Experts of a small language model: 95.6M parameters, 10 experts in each of 14 layers.
Below are experts of layer 11 (counted from 0) of a mixture-of-experts language model. Rows are named gate (a neuron's input weights, with its number), up (a neuron's input weights, with its number) and show model dimensions 0-159. Each number is 128 + 24 x the weight over its row's rms, rounded and kept within 0 to 255. Numbers have three digits each.
Before each expert's rows: "comes after" lists some tokens at least twice as common just before its tokens as in all text. This comes from a sample of Wikipedia text that the model never trained on. Tokens count by the router's weight.

# expert 0
comes after: "\n", "|", ".", " ", ")", "\n\n"
gate0:150116099129118180130126112135130121152079117132115151079120171162134182131094170114142093093104131136150095141134119168129113121132111108112105126142105133173146126161118151110158127126081106130148143153159142077134133102132128117148094149197121149117147137092163087122111142125126130091118113128152052102117140091091146164126100123107127135160156118124098102133109110126096162125157180123143135111169121153142093120130146176127139095125119103121148122109094127144135112125108111
up0:122111121132107116091119145117078168161153138107127159105125095127114097155122107090118164178121124158100149157110125125139101111097096143125135158113160131119126062148118105097120129123130145142113102093140065151121140150126123149141165146095134125141093135182105096147172109134093087124096138152101102125086156162177143095136144142095130128125092125107175075111100153112165169153130139122121094136115140143139147156128134127124151158144149142140088136157143127109172123164130099
gate1:136140108108101130135093128108161153159118118142090093137122162141128141159140150174145134145102097128101095110126110112101159085121167126098109118107112129091127137154140134165109123109133055133149136132155130119139155186077138156124126149078121143140153111081127091128125082139153117149087103157126154148124150139128163107121114119159113134098109180179124141121123155140172132117117145132093123096136084137096122096110109135093123172137106098108125145144125119148129115141145118
up1:099137106063150136152136155136095134127137151110106087144113130096135132160113141153125100115131107141140112126111138088091144126127163122109099131120118132134120125096113128133143118163163133160164133122157080108148134147114079132149108110084166131139155144126162093109166116135137125146136126136148157135168130090120115131113130106175128142117151147167117130150136143115088132082111116075132137130149145076148120094143101165119078163112132108164132146112114105090146144116107137
gate2:125162122153116140107132115133194154131086120142140138173107077103124143145108120112117098108116181112121082120117111123088130086146088110120120141123104114130090153144123124107144099119144172131159135122109130128095104119132150139106130146104158190146136134147122159126120118153128100121112158086131155117126144161126103111103144158111149129143106138109129089103126125121145127120129094144121100126128105150112105125119129101135104155146134098098131145163145113119153102116110134
up2:130112110123116137165134073108128146128156123125143165134125123139130100147106148117164117178148106111156145126081118142131118112121143148132115144120110116100109134146151148167140091167198107139141103094153179152095148141119147099162132142080159088124160155098110122152103092151166137147080130139152102155143095100123120136130111152122112121149138117152126092120153171080103123148191121096110155128178140103142090106140101136112119142134152089170137134093106099162124117103145133
gate3:115116164102134133108136094099113146101115146109116123125216137140116127119170133141101105114146094119147149135115095163095090134102149096109106098106159099106158161116095117149071093144158121103112151106147145152084151123156108112114111117089191130088137095139107171111108153102134163168085111108131106147164121133113129134194114169175124138149122138130145154150147108167170148139177109117116147126114169162115107121188169105117139116140171123153121121118132144115096096137120153
up3:079167124115143141114098118134127121100085146178107093077130124132094152119118129111161116146114148125141112141165127133124179177102153113136065112092080108126141144163129124098140100145137131152109126124149117127091166126193138155151125115108126134109148102155168161093140127127125142133157146099128139129154152120170178117131106147106084112163151114118111127145147134145139131128150117145119160117111140114108105070155159104120139113119083136097120112155117114133149107103140103
gate4:143116125186124111155149120096112132126139109117136157105096134098104141109182139083139140150130099124103120134149119110087163129142137103085146123154090130113163105115088117103119145106179153140144134123106145132137147135116145130154101155111096112138104138133128151113097118157121137087161123174135070173175123152132063124135155150159148123156121128104117177108115073127151175126111097127093086099113141090156122113114177155116146131074133121117095127091088131122155128156132160
up4:143097124144091168143143140137098154145139132106113109164127133130165130119116114143093107142141120114099153143134125132157129139110114118116120151129120126141063117144154153105166085131122132123137181104114081148131129137115107134113128091087152111121117118152170161070112083098148125134180121158113131099095080204073126134152093162126124135118101111119129115088119133135162130133139174142137172126118097101101082119127131130159117104103138128113121130115154146131093104097133148
gate5:146165154138147070130160139125164086116123142096123146105105092140141123163151165101132136114131136162149177149136073144091150110126137120100146131131145153119136165110128135138129128135139133129138135145141092143116137114138065086100125143141107098150154115145171150154131112127160126119143123117150135130137121108089119156176120122133211120120131045153147111109099093104166098120130167104151163136102133151120182151109112118105134145099137197071145108105110106131089131137153139
up5:138147099100143127137133125117114125152158168122112131123143130126095146118125100109123134117118122141125155109131127132124129126151081122104128110147083099089093114138102108123155126141122178171160137136113169157137117150122114145116168178115114095085116138122063137120115120125136099103123127123122121133169106128148106124122082161173128095153111120154123112116147124128128122146152160138134099120104135132122176168101148127151093136185135133107130119110121133124125133151130142
gate6:124124092122150108147075112128139134127124145149138152124117131149153114146140104135155124094174085112142094160127086154105099157142140158129118127152095119118115173136130131133150140145154147154129160129157099116114161142099119122149129123106172129134133111115103111138151123127112107147103145093150131169121146158140139145118149121173152158139122105163164111087138090114110129144111079148155125122144109125148166134087119119140145112137119143150133134162148130108118116130161120
up6:145150130131137122137112120106118112140092134140149136086110128175113135086107097129128153113150138134119135076081164113128096146120137155172123088176157137154157108152123126104100106109091157145163162102129131172091167110065108143173162103135118117147101130149152097151160128120096134145154161113143121139123151109157129144156131099137105099096102127146110133141137153137103137145127129115120152142113143100153108166086135150106120099128157124102104143118119133125097105129140113
gate7:165128122098116109117109148118110135133117105149137109139087098137146102130157140177124138112110139143157151093106123142132128078144089123109136138151173174116100111158160126164112103132103059133106115125154124139123127138145059155147113138109144137127096126140128113144139123166114120109141162114140140101102102129104170111078100111118100106129111132153146118103112107106094176130141140089147118156132109115123134108126148132102132142115109109150114149162106152133129137106098125
up7:096133147133088128126105200146166160104149125169177122129151138093112085118121167124101132140071169146168112123081115146146120161106128153158123100112163145153152149090110117103134155147070122134123158140158158107122157114129069136121118120172124150160133140156146112145119106121120124115090138123096121144094080143119107133101121123138152103171114105105133123137121147131079114159152105097102131110118129090137124144132100143123156191095120194098122116139134154113118078168156145
gate8:142136151128122141140117169089136133129105148128149106111161114106135094133134097128118136168108124108129147068102103148123158099120129146157165112144122130124128098137139175105184144161140131102106121140126122147137125138103108175158077122125080141152149115162115152081158155119173152121127139145094161094122153153144120155096117117109136114147134130140105149097149121136152112106155122159118130115134112141126140119094119143130131115177081182109152140134136152125136092163129138
up8:097129146144131160108126155127130126103143156074091131141128131141120131099121138133112139164103125144174156115140115118161134140117137096157130126120125109167090170124098075167106167103140161118144158112100148100118071078107131136129188118143144141137126078097140130114154119129164098122162121112130148110080122168158170117164088111122155134106172094134150137111088096065139171155102094133131123151135153157108149127180147150150144121156127132137107104131102100115132139147136157
gate9:125117160176114121122124158138136117123147126099085155099124133139138150135092124112125125149163121133121148132099159124138104140145127131117091160086129085162100125105130154151130121119143155131131102167149140159120123106096140141155176061139137121093128119149121124148102144101087110159154172112116146122177140156116139116118128132125132147151119116139132145122073135148115152183164144114108131176133154105178141119105098140106174117098146155141085150159136116125125148114161156
up9:124134131120093116112119102150095145117170119077107108154156155142105119151085091133157145137114129102112129137177140139146096115129137117124110120128118119138147134123125131109098114145146118099109168093148167148141124154150115129098129143143106172150150126114123145202129109133124115152095142139128143144088078149139139169115080115184085128143084140143121149127121124112135135135155109153146108139142134115132129124096157144112139146154102120147128133140161122109154094101147160
gate10:093121077129176107104132092109182115123116096152161097144083146130116094133160133135128133103163103112076155119107146190114105158167097144124131138165149163129117155109097143159104139121100104149100116144141124117146171085120112122078114148143112093133176116133113155107155092119117147150154156138122131099154109132145082125109146143142132097143132087142111126127140153132128113099116120115124149102129128182135120103137116123162137110133118143133127100166112169117144142150138149
up10:141125152101134125096114163142163109110134105106085132121150121112124149142086096100109109124128146113126083172118159133123133127110195157162158149104109095124088122149091105174171135102123097120147117130092154138130090141138143138129144146142167085122110083094145118126127124087123100077105151127108126136099133099118145119148135130110125180160076151117119130137090102089152108115101130153182154133159119134105165136072125109159145137087136103136136156117098176136125130158175131
gate11:119162141122156133080155078113133088116165087171104128151102148105118086163114111157105103114157126154120095117116101166112092090090129172129139159122107121157104158136129142144126131143129106065135107098158132128085137177123093162134148068116145095127108111091120112143135116160131131149113167129164116101168145112126095149109156156146100131140116150166078145138070100149130116114124127134128123160126106143132165133109126146116157112142108140097098135139121144106158131153152158
up11:126147138119123143136126126147120162189121103131134112121142127172145099144146140123147096113082150137136129126108121116149098137127102161117143160125123163133134129124134149107179120130087151108105109133102127123119125122122118140107117132096090109112122195092111124127120137130126125129168144177125182100112132133125135104103103068147159135132167104095127105102134131106132150140083143143119144127116118093094144140114135102165098171102058150115149140146198120144141122132097089
gate12:132156146095147114093094164128127176120103107155098128123094122110156085151097102130125136132114122092114099164133091124129165116148129127157124197106133129134081149137133081136154114118076102121111141148123135144156165127088150138104112123137122129096116147145106152143107144117143096135122157113127112106152144127106138142122131104175152092106114133088147089125115108136151088146118124140123156146139113103162117149128136077111154068151114140122144107145119131114077143146176162
up12:132136142136115169139079089142134125135125137103095138156140135136129114160145150125131144099116085134141116101134113139155052133134152127075127159111110129114151106113128106122151112160110064125140130178111167159119131167142071127127129158152144067139155090107133065112168148140160145118126132142110157105128167129160124110086135146155102119128149121109116075152143166152150113141137149106152100085137161140113128126129115150128113130173130075142109126149170117109112093134168130
gate13:131128130105142116141122082131148136162094128166104126115135114128084145149140071154188126101121116146095090126106125115093114113117098162126123103159119107137118155122167104163140099144146120154148126145154146102138119149148107117147134120166110129134117109139105144102120088113117117123139142128136133096132127124101107122164130124134128089139092167116175194155112120126085136142145160148087119144124134086143128132103126194093161117126130106120171134157154138109128132108121138
up13:105077145099134149152138113100142152104140164110152104086116132129112110114126139133097134129147159099123125148122119084135133113142137110156102133099148146119130114119140114114145117147183104170122161123158086132157162139133137111163103133119147148124125165112120155158085118150122159133183152080137087125155182106124129141119168113133158108103145165103178120104127170115117149157163123125113144117155124106142129152108108112129085132159128109122109119128120127070092110152148149

# expert 3
comes after: "(", "- ", ": ", "–", "in ", "In "
gate0:149164098115090142087132144110103132086137125151125098136171118108164151135155124102142143138164110144140160122123096105103154129176132139108124143129132109152112148123115141159174142143154145175090124120111087150126118140098164100152106146132137141119099147067177141168131127160133098127134125146104151140152120114142126080158099112108133154137137099145102103163083127135110137093132151077133122118123139118121113136107090124146174116111100125108145133096139146130127155131135151
up0:136139126135141105111094150104129122118116130137073158131151156141126138161117116136106125109132117126107104150144147140128132129114138151134153165203133120140175156161147155132181147128101107147125136091141145138155092140110139101107104164153118110158099153123128126113097122172082144119156150131130121148159184112158151127114111136135145176128126122117135148108095089089151137075152165128162145141147155119133121126124126075130152092106137135101105119093141121093114138130102099
gate1:129071142151116116149136115107138133080132134126141128156140148096109109141087138111120160106110130116146140101150130130134105111136148121129185088140086114144140099123136148081111122089139150096139127134141168154092171110089136098108132114149104120125131136096165137113150129147089159143156124100172160128106118114098138134143121102127106129149139187164110167129122126136168129070171158112139112131132155141098154075121116123137142155148164139126158134131161124109123122115139127
up1:108124121116137089155123099156110096141146127114078092138120113123141127120161101136103079131158109133112088133136108118136117127123097107165110113133159153126149120142102087129173139132160150147101147130103180066143119167125125122121139109105127151110149107097159096123124142134142134109121108133127104141089136099106082182134144109122122108154127118125147089156119096115081104089159133134177164137143164120119080106158178135121147109156118098133129098109106140082112153150138098
gate2:141155164115132077097127116129135112079169136115109130141141160098077125092101126159124115120164135163142105079175103119131152131144137105149156120104107152085161137133134063143144166157083137142135123157172125144102154140083132152117123137108108128141130090133098085137113114165089143083144109132131133103129130188135148130135157110123107135126127118104128104137113105154121117140150142118101159132112106140141138089151088175118122088107146137108158104100152105103131100182124144
up2:183139149104093163115139094141143142141109134100134120135120133167128186136088127104134148162093141170136068116082116139130110126128132114149108136148102145130170108144136161109143113123129137102136161114118113138133115119116132161124150113082147127154152121114105100133113128132154114122142117111144144103166130132124159142138140100115126136151140087114086126134124148145127109146149185125140119117130101147134140142082124105155084154131134149138099112087130121122137077102122083
gate3:124130094113109134114082118122108105107105188078105139095163132157125111153104110140124133139080094151119152116140139104132143095054136175117179090121145143145104145118171121165128097150113138141078133136137130161150148198158130154114115120111086123112116119141132123180098136133159137144090143152101137109111158145155097114098163125165102165125125150128137180120100119134116146128118127129153135135121167141149111128129135108146159103117146122125131169149142113112106094132151128
up3:101104150141095111085160189110142153100143104148100088129125110110155120141134142132131089159107148173139144154151146136131158156114145137085123127139183105124112130143155130131145101112149131133149169155085129120096134085099161077146136154113164181129165117115120105125100145109168110135096131153164117109128162138143141116133142110128146107128135156146139137095085109120096126121144152146162147126147115169131162091133137120063122170133148127099103138157114139093144112179171104
gate4:127150104131127153154128127129140134090119133130110160131123154132133119147110134134097149175121147134175122136071210130151116154155127122123112084086120128097120088134124096151106161128146150121142159120136170117122099132128141111096158115128107189153121128127137106147144080106102074127113164101161129119134160155149105125086170144089137136092129131135098140117103115095125139146152162082164168130152158160130130107115171134132156130145148200168149126130163154114150138141142115
up4:119131177116150089146160139139139134154085125146149142107143136125144160122124127130143143063127121095100148134177128184117142101167147159141097133131100130159138130103126167111113131139116120124108161160094102118159187135154118085154129131097152089131131140125150131122121113124109142191083082133128114118141130096144145138164082142121114172116084145153109127096176157119141122108134098167143127102102101122095129152142049114121147090136140120139137119095120140134121133124130102
gate5:165115114105074140134134144143108088157121148163108101136127127168136095139135127125138092137133118113137129122140113116134124157105075139096151132152103114081128087112131119137110143109143096124160100098176129126139116138195104157111137100122118147124076140099116147104152130113143151135070152159113139128150149120109151123128168099135116129115125137132162094134100145115164144109107120133092150165101108143122131095105140118177113145121138158145120112076124085137096148155136158
up5:156123095109111135102112125105124143178144081097143107120124134137098112080155117113129104118112117151096100141162087139108148126150129161161099146117129130132120147172100122094157086107133158112135105105174139116124135131139130136153116160130080124136125119115114095082139165126116143121123147111080081142142101141111112125144141129160103133122148108111113162130139145124127086142113136155155130109103121119099153147135108121132116126141095119131117177112129124124153131122131147
gate6:087131165162143145105083161155094129094100128106129130175113145142106155140108122104121098114135169169126171107118149142108102145163184152117145112101128116087125137157120117087145152105140093102155098114111157176086114088113139110177115143096130119129136117129093143121130115118133143140078138093133177148163154123116126180158132137119133153111125123123116092146137114100137174123143166122112133110152106130119129156110128105123131144101130130127140130109122090153116188118115121
up6:133145128134140165104146163148146139119112128192141157118160157117151128128133166112105144127105106099119098106133130137105098158114194149153129161118124093138160124108131088156171108108132144105119130130174104119141186108107118139129137087138094117167099122132119096124137117120116154179098143120164129083152144122092140102163114078164135103124163112159133169161085125143106143131142135121116110115147155108156113138103141144155181129155098113122117068183183106157194138112203145
gate7:124130139092130143129147146143126148118151146122176105134147111095092107144101147143112117125125144099111149168105114121122105204092144111144154119121129088101133123154107152082109135143121137122138102122117077105126140135117156105141139134162133126166091143094143125137133114153120085142083115086127088117118109096088100133124138164078152090101124109085110111099144142156106144128124103113112087067124154128128103146146109136129146104124133158163129111145119164147157150135098148
up7:127125140156140131109165157132169115132123109105121137102123160149166106151203111106113162084141165129144138094125142120104128050092103103127139105145134110135104120094110113160128104128149097112150153140153153102111111124118103118171086074134124119135136116160128155079160108096094110094138113134109155133150191174160111141115131152141102102123142132129141165100172142123152140147157090147089138116183098124110114116121093081102115137099136122125157144191150157150105121128156143
gate8:116123109145116171132126181134111153117125100166085125154158108122104167153115166092146177095147145098116118135104118144080110162092121119128170137138167162102127098151150121140103145126130160148114148083153114108158125157084138110083132164124110151112156083118108135111149140154139116096132114158124130151138086161138130133145109092142125142112109145115113154129152167092168087068109136099104100117124139139140125134114133153109145158139114142163150100156092102128145111149099076
up8:108087092121105187133127132124097128124128122162079169139128109131176160127122150080133136105111076123130189134141145155122153111127106157157098112138170136102148124146117143178125136181149054141112126127136103094121078153087125130150092110151113122175133160155159163122142175142127138110118137155141147101157156114147140111098132125152116121148092167126132077111152119108124160142129104090150089138139092123152135128107152154129152128094132113182138137178147116109116135165105097
gate9:102084132145127113148132151145127157112118126154166124141114109145109108117128125124146123116140116156156118158139107187166128120138169145158147101072082121126120124149151128120139133150165148138091168127127126088115101141124115070102115100151163132130135113106133133149100136129126100160141113112135135125100159159089172122117145125120136137152126167122153089132110077115133092099151114121143114107067124129138145163093111116152139128150144183143193128140118110132141104137140116
up9:123116134100146155144137145113110140105100112100115166097117111114130110174110166094155134106103136141121124117100112110161156137101120117088135183131169126150123070146138126159145121146103132166125114130118089081110095143121175120171113108134150133114132118158130136136121150125137117130118110141132127118129147098125153155128099141133129133160122132109098130147207105182163149100094165142143112136127106173100113119116095119101129098099135125109150176135145123116142147114159100
gate10:113161138117105156166119136119154100104122167119113108181163139129138118149121151104124131125144099143106142142156129158161121121178151145103126137097171131154141132142114134104144153152107107168134153131097131127119117133082116134166109118140121133127104119121135136145159115107134148094131111117155148152084151147125172122142162128130110130131134133139075115154127129171108078100160151121142157151123126130115147135089142168164117161130139139153098124116184139109117102112155099
up10:129135109137101118106170117154074051089095164093151108141098173126144171128099124108200163101150166110112147134176123170089118148116137166152081096136162137140115110154095117136142154130080114124135111121132159141132071133143142127131113126130122123084191099128139114135109094125159131103158171097066133094120102128150119116130119151185131162130157133132168110122115162094131170114093144145130110164147143139047099122141128164119149109116107124154170155104132142141098130119143093
gate11:088094135118104155136110148105094137128097125121126106180123153110112084123140108070147149130128111126157121138104128155150095161165120139080110107148122110152124118138099111109141103123142109109098113118060121107135170154086140107112136116095130125115132153123128113172117055141138102126145083127084155173131151184093162111145113141107122122147116141136167159151168140133131103120160109129129115133148142118138132153086158105101157116158135142130145109107126139107184142133123110
up11:155147112162098122094172088147139102153142097102140149106116103149125165111126113129161155144122140122144143155121132128158156161098124142120164086122137134114099084075111136104136135119147122151112101131143177137141131094126109159120184148107122088149126082119112093159107143146080117159111163097119122145155121146117122110129114091092161163141154110078089161156090126163123159108081104130109133137138062147122087156146162154181112144142134151170084109137145155154158117141156205
gate12:120118128151153115159125103073113104093146122120101118091098066138103120120168108095144122147153137136169117132116114130109146120078162111140133134144148133118126153128136176126119103121157103110133134118131112080124164126168135113141128146074176138144118099135120108099129108112153116153084158098122161150172111147136148111137140100119119126116120142120139133117129135112094148112151119159120132146120124120125082148091114084089137103142148120156158088130148151163145135106141179
up12:167124147115140154137086143101149163112094118109138141094092134134137109128173128160125112142081133135120115146087062064117139103131100146116144145171123161099052147124153128139105105123063123120093144143152089160107106083136160142159103185126086134092113106108125141137136126137143114104121102100121118127113171135136144123159139138184138124127107117100167091118125129114131114151148153120137137126097176112113110137140115141079114148143165154114143105174148141178106089138143081
gate13:119140162147119123146141175131117098164167148144149145115154154120160116152128153132136093134071145160121127124113139072127133117118144150103139163136157129135127102154144076097100140109109097133171116171120142145135165160141135108091134160111116134103138113154104107161121070097113129098069122117141132112120133138114106102157128132174131157134178126157136157107152107171108108084103152160111113193142080145104196105119074160115129166154160111159103114171152195139141138124131147
up13:134154098122130158081140119110131140132093139161119111149165155087163132119135156135123122130149125107138147139069128100122148076155113103103108131148174137182092114136143126138127069114139120125153153115098147150169114127128126105146117128132132071117095097136127088064145175098185152128131109125135148136108108113158084167119129082162110155139139138131097139102137105131130137135192161138143108185115131147118135106134093169171130091120146127100159159125150156117136105117138116

# expert 8
comes after: "| ", "1", "0 ", "2", "–", "1 "
gate0:130143126096121170138093153086135162094112091146157151074149115152168131114114120086188132092109106146136117151135103149121127138115109123098098137167117154113127149123135204140150154145123136117109164129089102120146163138117110125153132135114111150113133121156173129119145159102156103089129078110157116115116151095152136107107141157088171150146101103169171130099125131087114134182143135130110129137137103129094147172129128130154112114106127113105117155151139149126167112155129129
up0:157124156102120142145131142111142118125122124111159147095154161152112103107122131130119131110128151125126119098106170119126116145138104147153160118167118101129136127122120155121132123129073144150132135144119078128114110111104106129146103105176119109118133116179185160165122104136146138113140112110106138169094099145150132137114121183137122134127109128186132121121188141133139144139096136146094120094131116166086099161147114164109120129129145122103133122137138119129103117115119131
gate1:149144121107109083132121089117122163165120118133169124104181103111121143158130117110118148136083163144133181108119090151125064132132108146120153152146129126137121165127114161091139138154121114139137088135114156144130153130126132138147136144134101117119105141143111153082120183138162140137132085067133159162118185077129146122124163109112151153085153137147114142137128136070154145120135102079135134160117129134101164133125116090140115151148156126114115153129159100141124140087148133
up1:124075118101098112087130140132177166138141142168144142147157093132148119139121130140127120110114139061115132188083148154140139122199141183159105111119106134100147125119131118147128134101127118133145115132128142112131099155165075121111118098116138101130101131107131069137129120142150124135149118111092090141152112143149151116106064113113053100139137098113150139115122098132186151107158155147125113132163111120160118120119111135109129155150073144122167132151144135128128098136133165
gate2:114102108154105138092114121114103115147135126125110108177144123150102130141144094145111171166105144142096143080096108130106110079102117089124137118112150144149140100140124145137121161159148160128175144102145127138148109083120116145138071140171176158112087152132090099133136121074161096147124099140129119149140115181105118135074117121111170126155101129145107124147123145084144140170114154137116095108132140144120138095161135085087145145109143126124133113088135153075145103136127143
up2:163125094121194112126091105113120148108173190160162118089157148161109143109135112170131155162129183103120118115096128135156102127130144177136139125116107126104118122109164148106110131109153140121153107126123135133121114169079158120113080118153114110093111134148149117166102134113161129127127112167137135179175143162135098145118129162189108125135109129166139157125114152117140171134142120172093092152120121127156153088115117111124161141063133123157102161137119163159131154135145127
gate3:111165166172142113155113138111110118160106106104120143105101106115142100097090170168107103123100145125100151132156113100126110088142098118122138139074176148083094105150073171116131158143121159121157107128175093116109128168162149115136138123121139131138076153157145174120121162064084151123138127146061101111118115089153125130143142173128114131185134157104121143113096134145137136152169179110087099133134105144139144128106143127094149144085133094137124146146148116132165159161119121
up3:123153103154133159112155176159138194180121124118100132115092139152124147141080160155142129095099163105130149158124111139114117088116105057161137107112140128113077146107109096129079110120092156115124127165135115136157122113135112175118126110126099134159101107129129113109124130128084125114090166120128126142138127139134170126142153148103137105106098124113139099136148135124151143174138125097148148099131129109160138144131127129116127144123164123106159116093100131123135108115113117
gate4:125155138127115083120116146119126074108141141153157132142136137116137124152101148146104114126135139172089098127142178091112133115122127143132143132125185137105156089171100154146133111105140122113142141141133149122125071137213150148090156140145131103116140130124120147169151151090150151134057117124172126111149129152112168150122150123154134133150125142120123104133148134130120163139168141098146097113130125128136166165143130085133086132115125147111123104149129107146116133166134125
up4:094163166129081134135150099119115133109142172108130146103145123102123124119154122159118117144100114108159122125129132123148123114091172122145096143160134091120112125143122126090114132167150181119124124153173186112139101105157065140126170103160151134100138107103170114107116161139117139128111162129144173107123121145090174106168163101120117140114105098128111095136112122108106128156145129154119115122117115143128096102143088093159133131109121176130112147098116115132148158132126164
gate5:137113133112091121135094131104088137171130161142102088144121165104132144176098121125130109104123151140105110178143129094117102108094122116132134123153145124161138162101107097124167101091077136087162141123116110134123128172100167110110169099098087129106128159085148157111139100121155119121150128112143112164128161131125177111150113151140126120160134127136104129126100104142149127095136098138110083153170123104137167105128137118138139143123124153116098111126117088133171140106142119
up5:131124122162154148121145125118156128151162134114137182120107152114119142171100136150133121164107130139187144113135119134142112140107079130079118145096140149110121107127120164168106135144166080132114166105131126153150147078156085130112116104115102136109174142130108126103111093110173150126077108135094125154149157139160150098109147145161156109136140165155134131162151122103105104117138125128130118111154139146149133146124135135133100072133140113139162117134096161150103169150162134
gate6:101131113107117154144135064145113125118115144142152136127084165153166158142089132098157140118155089123101152141114130156124164099120133108168139125121123108150140101112170132116160122135063114121122131161147129139145124109150129171093116133083127081130111122100091126137162123165152158141113097146098100093149191115067115127102119159153142140136140114104118081172117129128136122096125128130153141100147095140114136128133125074107172130120147123151136124123104187123134136122183119
up6:133177151136088159141148122131118097126142154179167130133141148162185132117099167135125135120133155170133163130118132150118156098136121140182072103124134097151107122104110119128158129143088133127136118060150126184179097134116132142124135119115110101135152149145110150131131090156092136138093131141143110138113146151093105145161098119146143173150148093101121111134096125115130171140087102140140141156115087129141105121157170161144131151112114094135116103105099160121112148145096092
gate7:107158164124125108121100104130165203077119142120135110119141140114133119147135087140158124096127121151132090119062131114113090135126098127134133144104142108112102099148125138150119144168145114109130126156123097169132111099133137138153158124086135128145096167098135117129166135100142099157136103129157114104108181144130137115130143126114152106115157150132076153170141127160113171134091101124125159170161162125125154134112107077148135064129066140087130117132109107103157146123165099
up7:103075092140150127157180159108151147143143137187135149130149131084109112148107170077142136158124117125125093152105131144187151136104172172161165126132140148175091142161143096120180109120090085110090117118120119146115144113125109124155137100099088117112150119129159110118093158128122154106130134075122140090133158163092134106162128132107139124123148145122115150145148119131113114078143095139137126109157100155142128132103128154111083183092128097148103147126090076133140145128113148
gate8:143153119126075103144156119103103151108163123135156170104172120150071098141136088156187161117103116113124138155153119153120136067151109123109147115134142148107129165146132156110158111160119158154188136121179131115099074125150091096136116150103085153136098157146121173116144154120178128090111131102113099105123093154116121123119109134134137117143144133140128127167150140105093147094133119090127061081168113127134155075110123157116180111094130105107148140125138139135153127135091083
up8:146132091132142096167125141085175125121123127107137112090121142115143131171118129153084105132161104096120114140177121099143147105069163114119079135105154143132124090126087127107175102158129095183080106122139099128094122133103128128121137149123080153113106125134151091127137138143152118154140122129132109114128133157102117071131091123132146149114136132125155120129194079146099152134096166144115109171113177123139121107148112127114132138113165149106108097140129097152160148132130094
gate9:143095138130139112131133127118167060130090115123106148142167172082131152138132093161121111148076120148144147130129113123101104090128104143092114123130140112090171117119110113103144184158134127142131152079119128125174129143166131087121129138131124083144180129139104138112128116149122121155113131137155142162060145144114154109130103130181141149157153107079144127123164118126102157141120152111148132163117113143131109112109121134162149132126150133151134098129094133160093135121096127
up9:101145132124160134150133156145092092139177142125100126098114131103151099108152126112086128120112121097105123111074147123133150071184099071137150147114123132153153116141130142113118144187143096135108143127156157141183116080094164143132141110119093162097135134125119124124181148144150121134096110118104133125118130091124134184131107129090126121161115124173102158140124142118121140116142118092182123128102146136148110166147136156111156121104122151175122126079145113115106153130132122
gate10:132134131097126087103106145116132114121144124142177146126116124163186145121165149076109108185140147163131164084162105144170166189110144145161112146097126130142163119125098099160102106123155113129124167169133169102095102107087137129157147147149111142092123118139151092101098117135131115147098126122156153154181164141194078169110129102147157114162140145133120179157094097130137113120138111095166132112123169124124087086120125154100130130105131122127153130153137130103126144153109110
up10:134096134087102137135107111142114121165125139091125114143166154151087112109154126115144091106141128129111108181105120141110155123125134084071120145137144162079087151145127155128131101136133104100100124104150141143116121142116116149114118156166105155117139106120149110122144080150129186150140105155113094121133129145083126128142145108121131107135104057156137142131164130128154080160157095140153097219110157158118104124129121104145102181147129169119089115139069109115142130121119139
gate11:112121169117099115108118159111102123122155169096138142135127153157121136147114109155174141085143110133089156137140184125105100130173106153129103172111141174105141120137118108133077126110139123156126154119139132143123166117118104123140083166091117139141158151117137136142149112131101168119114110120167107161137128141096149156121103110138153109085125113134128127089095136140134080120112184140140159048105110121187114117119125158090105162161125111137110126176159129123154133122126160
up11:171187164120128134167162132131154158153152084134163166088147147133073113101167108138149122123115116143115126113140118151113135134115149150112096125110181144163166140121156138070122139154114172143177115108162134109154131103130120120101119146169143124177105145117119148123150159138139148136144143139114129104079195158172119116140125127127133107092148145124158112108181101151127133140153140069106119127161096075101116103163109144162097119153160119093162134082109182104131171082119132
gate12:152147131117119196090126138107136110173123113147149119096191106112130158142151116123145144126115126137146149142050142133138113106149076150139141130128145153122148091097111148149119135100105123127125133138155112144095100141155095131100157104128136121135139152136171123110089132158121122108127142141113129148167115134104142162145153137136112158115130118155141164122092130109126148139121157142135125111105131117144126076172067161123145162164110158124111101122116129150146124137120108
up12:089142125142143126117148144141112155143090139124098103153150140110103140140144098146151117131154130083085111108117163148118138122122140102090113142077122079157131100124100116166113085154151131117151130164097127159163133115100141153149159131092143143134118126066111140131158104173154154171124137121143115091091113109108172086138161084139121078116107184126118131165157112135110118099132149138101109149124120128136080123094069132143150089093122121143155099096146147124106101151157109
gate13:130153148109116119109114137068161103112143147154128118128128140157142144098120117118137158100148184097088162136100151127135161116123091141135122090091176111145121128130085102130124106142099162101100165134141092127140149112151127100105096166112133159142135123173153158130153121110137137104121122138146102116121128184107106141110104110142114148111156111168110122164135128128113159126162131144106140148091160117153171144160132139112116149139181162139144129138120125135142164126154134
up13:082163121140138175112140127127114104101111129131116117131126150153123118173140177130107145149100114110124137136146157119121128120088096087121149117168091153141116181118090148146146163106169125105131150140122103120151111116139136103097115099119141150127131112070143107132130136148134140149106143087127153093180120110139102132124133166119126142104136161082150124098154114141177118127078163162151114128118122111146120114167099079159147105122122159128116129105134163172134136143118102